Weights of a small mixture-of-experts language model, trained from scratch on English Wikipedia.
Size: 11 layers, width 224.
Experts: 16 experts in each of 11 layers, 288 SwiGLU neurons an expert, 1 pick a token.
Training: a variant of SOAP for the experts, 399M tokens.
Below are experts of layer 8 (counted from 0) of a mixture-of-experts language model. Rows are named router (the router's row for the expert), gate (a neuron's input weights, with its number), up (a neuron's input weights, with its number) and show model dimensions 0-111. Each number is 500 + 40 x the weight over its row's rms, rounded and kept within 0 to 999. Numbers have three digits each.
After each expert's rows: a language model's description of what the expert responds to; "mostly gets" lists some tokens that are sent to it at least half of the time. This comes from a sample of Wikipedia text that the model never trained on.

# expert 8
router:544463510483555454463526430406488419525522517448569485465564521485564517460502460560440478463497543518497493587492380503481478540587503438523495510481486530527504506562508582534481466454530484487487470559568477549437478552488528508495491493487495499538424501521472490537508497463526486415539442462465529571477438553487483557528492449504
gate0:483499515491549488453514469439465548552504493502571496455402528524491532530549466533477471567520523502476447538549490500495526514522437501498524526498463553498521478491528513464492504541505520448472533462485543517549529527476592545540527480484509551535503511510493455485471517537464533519510528479599541498602508503616473507455526514380
up0:496504512526556494478474505466468472502469535559513468490474509508584500524610575506496535480508532490449489476500565546514546515586560484505594550525469455549489561537469568470438556455464529547504535491485452474505489393475451551440468501476530544537575542502408486513528567561470544485481472537496555543487532544456436500496503447492
Function words and adverbs
mostly gets: " be", " would", " can", " so", " up", " left"

# expert 13
router:528402510474503469497493512485506543375540421461536421510554517464557501479502430509508505548534556505527441552511490475488433536478577512459499511558503536582503578483479481549568413490521405499503513565462455509457521474531524507518438545455519516501464496575524490514432540446510594467543508555482453547514523505440467480461534529475
gate0:506522460555498542434515494464428486445519489472469493506431503552431506507432500589514513460531509472473435516488510516524422474587420501512414465536442481510565509515505509491539509468537550519495475552563470491420527465428459502513482477470528498524519537483424474498495542496535471517491518568532507502477509514523520503535505406471
up0:500519530452488456477515457522510465474508481514489546466516417505563488571563556447528497495498569512534451467521509455536474543514590477549503478552586495498472521484505458546539521579472556470479474523441598568453482520466598466599565548476517530503510561480439523463513499531496500512512534504517514504457545541461489492483481477536
Function words
mostly gets: " his", " the", " their", " during", "In", " its"

# expert 1
router:562408538487462543432457484450448518397586484480543493498505496443579487529512442549513484519492498498505534542491486475532442506495523447520562486427517525592501468506447460452605528486556476519452568471454439555457473485439480478532505523504493461524456507560480535496478482467507511545529467556507481558514552472511512478553529570494
gate0:462508531543493554481462453474496489508503448474498505570468585479565487519490513530523474554543536561439468454471447609437483581488508472496472470518482528543451462483544427479506506470622461516498503514560505456451552493529489481445398533482513538506512577500512533484498448516512468552517486431540482535540490506540482550462459432577
up0:457457542484528513538547542456498431483480527546477561494494496521470512452517522482522466504515559466472519464499535526502457525514504531512482467532494496547485442529472429498567549477513419589523503440515501485437461461543442506528433500456513497521538528554524438505456421529385451516437543510497513568533516541547509440512470430561
Table and list delimiters
mostly gets: " |", "|", "=", " –;", ";", " :"

# expert 11
router:497509495463520467483425487549505520431492532419570439483477509541492506462467479445532485539493538528488442438506494470488486458568484508428463497468516467447537454503489478612512540497468500505493537535520620517535453535517543547611417506467490416561441543520458544428564503418505502447524502493516500554521476513511498517515527556489
gate0:519499417483525472460472449462502509492524470390495545513495543452521502450481459430559519496507531496497509494466620473513431528535451464412464517422431509467496475507433495545456502513510501491493474549516517475466499516487521558462461568528473509502485518493453497433445559532463497528496564542485522538541539507571494458426534467414
up0:542479499472470516545491482517536522539515474410519534532559518482558461504548490523540506530508610533495485479523564499542461545566484493480481550546499455475531538514475544454487467488513487493465531504554577498514560510526465569535483613529508546477500510468489519487536589449512484584440622550478480534512552572557470491424426436513
Verb-stem openings
mostly gets: " cont", " dep", " rec", " att", " rem", " dist"

# expert 7
router:533440532446544518515406527549444503479542507497444530472550499507530508521480536508516518614457475492488465432564486467485489534454564526493519539513439517566518491493477490480539506529481524480482501503514565456545448462571379511504452487428594520511526527533506463479438471499475530547542487529436491467513451474491491442599440408455
gate0:522480522577547486519456511604481478439488548524535528529474523444462502414452531563508427514471556533472441515565503477504508551530539457533447494436453578595536460485489497527555480447461499480451510448545477502451460546504494463488508493440525511549518534568520434489508454498521567502477471545438526520473504516530523454534486602468
up0:508457569415478442446420520461529533510450452530543447468511453520454499511494541506482529587454486449577514410454488450459480468505552541419563478467506525487499500502520534469491539542533502470478473520478500467504492516438539482582468524455452493485520460490520515534496512471459514495500445436489462467519516471513431544517453482488
Institutional nouns
mostly gets: " government", " public", " service", " School", " art", " development"

# expert 4
router:511343508488490520532439526471422508450469469489510504497481492532469537484475543494442445520439533503483499377539455431443440523506555469537559518477485577548540514435476497543487555511474488493459510430523511590489491498541472529513525552404491459501508500481528431519436423505476450569550519492460514517545481491524496490541544516510
gate0:540520535492546488553527510473501459498530455482463480494507484524427470600522473556532552516521573475460484477506419476471432489450429490527457558517515545464504485491505555490552512561503527488445488445588482449489443447594560550512542468470464471515519533526474534511418430518507538560476526496491459493446411415517503537552476474507
up0:459569548406505500451514465511458527537493445505479504518476516449495464560515511495465523466508546483500511440569513485502409447464538499490450491450533480535514554451529513492521464462477531505481525545471509489480552441477546503454565449507510460550498565499578528470478525472470566473497572482479528465513455471469481552494476473498
Sports competition terms
mostly gets: " football", " Cup", " League", " season", " USA", " Championship"

# expert 3
router:513480477456515480451471453458473574540515457482518532501497557462476517468498485493470503507514427535512552444461437463460358443598511466533475530481488458568503417529473478465524518519550485573579560448509475480488476571479533534534530457499527540516478504517529490514470465534526440513485515517449497498500535470496470480502557541487
gate0:524479494546464553490503498428548523533540512541519529487490529455528521473542459480569543501495525512509491514510414445496480510532540442509576488502539486518484470367487411517471505464449504502521564477485475492447540437515498534481514577480491469545485499449538549505488558501538487477545463434436531540472540450546574510477532528474
up0:501506492477549506525552535443457496522513469521460550493503502491565545494558442496518513494495515475501527472502435480534438547478537523540552496553530425484510440523444490531448482535492503440535511527539501562484458486454485560542408531516499512570489520518508517467432545488519469507547485424410535524449448438546515533555490561489
Foreign name fragments
mostly gets: " Gre", " se", " Mont", " Saint", "í", " Gar"

# expert 0
router:590530519438492500464413442465493486523515476441458414547447514473475492524459543529567440473492501487506520473470502479457497629563556493471471508502541573504564401524479615503457495500471478554513473431385466484559546515587478506522547459494503492518444521529447495449485531499483523487526496460464542543563489504478482436522474529501
gate0:478458395486465512475549459516462511487522561498530467520490517543523519450506468476471531434480526462394416515551509416635502435526498442494491517531499446498429511470470503578507512466440514527505428522520465531521427504465505558447518445525497463517502453491514477497430529537556491471538515512591540469564452525476515586456487502492
up0:518482522472462476541567461541498481554471525428489406495529507446563537540516526474595536496518561532527482418488460476526499476521539447492412462507518586513497478473512486528542541532450445473479538471570572472427524449499452490568461530465506444392545536481485491480531453510535500526438503517539501497481571560443364493512517499499
Non-English name fragments
mostly gets: "iy", "ō", " Kh", "ić", "ya", " Pak"

# expert 5
router:554508494523475467549523510485506540452547538459504493507567500405515506518476461526599439505464528488543438410471511475457482445517561467512501496550518550501467412547438439472465500487467537476448460577529480499472514512552474521546487481539517447497425564505574529469503517499517509485498522549490462501488579491435552480529498449462
gate0:459531435475523499523503510429521527524571499515485456482541435425453492452576457469478506592526492497520518518600463517513461523438435570510448521562495507496458579517516493560527514505554479504483401468515531460470580486529495543492468488539536489541485567522452503493486515532553402507447451494576476484457445508506441507502534518594
up0:564441536504436523519500503471519521472538415519404594531469571515530513499416507606453424506482575541471504488550509490465567525533543500473491560458435536503464507532502498378501430489536479525586468560512426529561503516517506580488487464518529492458490396500567487466478473443557542458441562550506486428507575479507481569479518415533
Inner word pieces
mostly gets: " part", " friend", " guitar", "ishop", " brother", " father"

# expert 14
router:554429470520528579488534479540506583481599511500470457531505554518559510497533517531517503579571511478503532546529482484521467468552511535514476523511541551563497543478471615562532477528541427462464533437484426462453479460567473569493530517507499489478455468523476497459477539541498497552541520477516484493511453468450481499541466500530
gate0:535580467522480549525499563531536462470547576429491503537480556556483514496419538428452451470455437498504612508401456530463451548472540556550537480512499497455529536462470538520486479478559523531486516497535413551499450484520500485557450459525448468485524469473487482561570463481491455502484505529513516531478453547555482526516510468475
up0:465534512574472427513510487532497448394492514448452498461476539472473542467474502487571491440499472472483481513521413504510442558538492564507560487492469454513504512393505580478515432528564380509473513480463532429547477544478479515524504505492611477513405554488401457523406492553475505469504467529454529537496465551456502475517528488502
Commas and conjunctions
mostly gets: "),", "\",", " and", ",", " including", " as"

# expert 12
router:537491501476548488526433490500427518497475489463508531574459506544518485462484519482562535518489492474501485514559467462403508519580483459505503533490523496547528416541507550448480476446525508499499468449530491591489492538523418500541487604520551540484417550510441494452464499478503553502468467553506529544566522507483537577502531499451
gate0:532555455457497515526571481475555551565469512529518553536427537488471524479440466493565466531468539570531564516576502498454545552480588446498526526454493523518569476489538508480458522507487553525534425460547490525562483534562490559524479485510556485543466554442492470530431536541454432508517561434492492602498486436537492483463523544431
up0:494486550488535503547473487537588504499511510414562560480486517421477489513463520555512443534506532449512483512473479487440474530512538492475520487482469545571498549473485457554482493509522551541480513498527496542564533486580469541525506504501545494520462485439556470520455480478530466417572472631502463500441435465550473599473435486455
Numbers and units
mostly gets: "%", "°", " $", "′", " −", " ft"

# expert 15
router:510514544415554520504470496458480534535501480554541464538509494435479520489514541529498530565494517506517500431385463514441460510571534477553506490582559524544528472464506466502441439465537398440519463491498497556512508504490472516523508495528464503527428479462479495497473441513455505570514481475440539527555432506504490578528496475555
gate0:479435422498569505444523493473496551439454497553463544591536501522494483485446502524489499528463532435525440438536501478573472493433490534459506455490530465402456513456564557500460442447516514542492477573504549508503461515502499581561538519460546552526542453454467453494523511516538502473551576494480538452584529481535527478500466438554
up0:543531409514508534435473518499530536513493561481534551453422437504521548489527540474507512516453450558525486500529525455549452464497484461472474503495549530499524530460490494524498544521485529556518498536456440516469458480540473501531525529540484556441466500543571543483605483555516546509533469437538493486479485497551466521494533561483
Numbers and numerals
mostly gets: " three", " four", " two", " several", " six", "1"

# expert 10
router:498429444461527533445500449482444489492518518404541507522515485488501519473495485557498457531483422476493475468583489481442432509531510518519499456542490534594459450499518495469513484510495484501462459508424473516423496492460423523576404426476572524516442484513440494466472489513534485502468445494475472541488448454468517483529437534530
gate0:497513516470508510572433527553555474567512453482524477509522472545512517472496456484553487528503442574558476517634471474508461497464482455549577460543490479491482449574484503463496508501491515408419501512521516509505571505511486447485445516588475482607437546528561451487517506529510477510564464523493497470524442501521542422486536513481
up0:517418484535534471423549533518467484533457473519471474470559530548530566518431523536515419500501450445457550522488536553533443451498504520458487537527493490462503458538565455548560492452469493551426500429448477534487451505531438509544515407494504485499522456606433562518492419486475492506456500543449476542486430541416511528498473467511
Music and media credits
mostly gets: " James", " Michael", " John", " You", " Robert", " Yes"

# expert 2
router:534361514494453461501467488548468571493516514480475458452552516467530525502424504530525523518521509509499568428494510530518467536533546487547463495458606550576553502556551528555529498493476487441529463535475485528509497508471516451557411516532516540470504531437471483545468513542535470463535492503540471474459497423506437508541494363440
gate0:521486468423517518545508493469453499560446590584445522539526470520492555518520499519461555520563450475490549548554520487541457497470504489562459513512543550479487509561549579527533513465522454439559533599540503449489526440525537434488455501466504459429516498441505527504510496569487486392536493475501487550579488462498530537560503540507
up0:480476503491472436518454528521482512464563393506512524448459548490553442549522484469453478435489496485511494518517489529507458492568513490460487504425490510519577482528458570518498435557521434476466477445482458487466480490470500538503478563541536564495565537505495451432455525510533478587532495505465535456446498456535417508476468516544
Mid-word English stems
mostly gets: "cept", " fact", " find", " develop", "ract", "act"

# expert 6
router:549522512459450471488444520507509516407529412499441486451538466496476532463528501517465497503537549516518489471462468479513527443561607478559469501576535509564476428488496544478477453469438449524530448464473469511502507557518460526584510463521542547435439503541543495529449465501522543443457536540503457505512398476517464551536489441483
gate0:458500506554486521500503471523507581467474506495512493496497469491565465484518464441562499579431445563542616495481448496456470397496491526579450508503528501530500538403479513530566468569470498474528539513511440467499437514487509502428507518503571555533457490518595480560452480544475458448492554534546507509484471517495559482506486505488
up0:548488419498586429445577474529489505506474550520505486556395582547479444528568590532523412494530498479451502497409500447513517507570465479523555514503453537480515532555503518478480492421517575412494451491489490498569498483496532542445525475503486527506468509482454524423518539511426516504511531492543452485505592596450486511487475465523
Word-initial consonant pieces
mostly gets: " pr", " ch", " ro", " r", " l", " cl"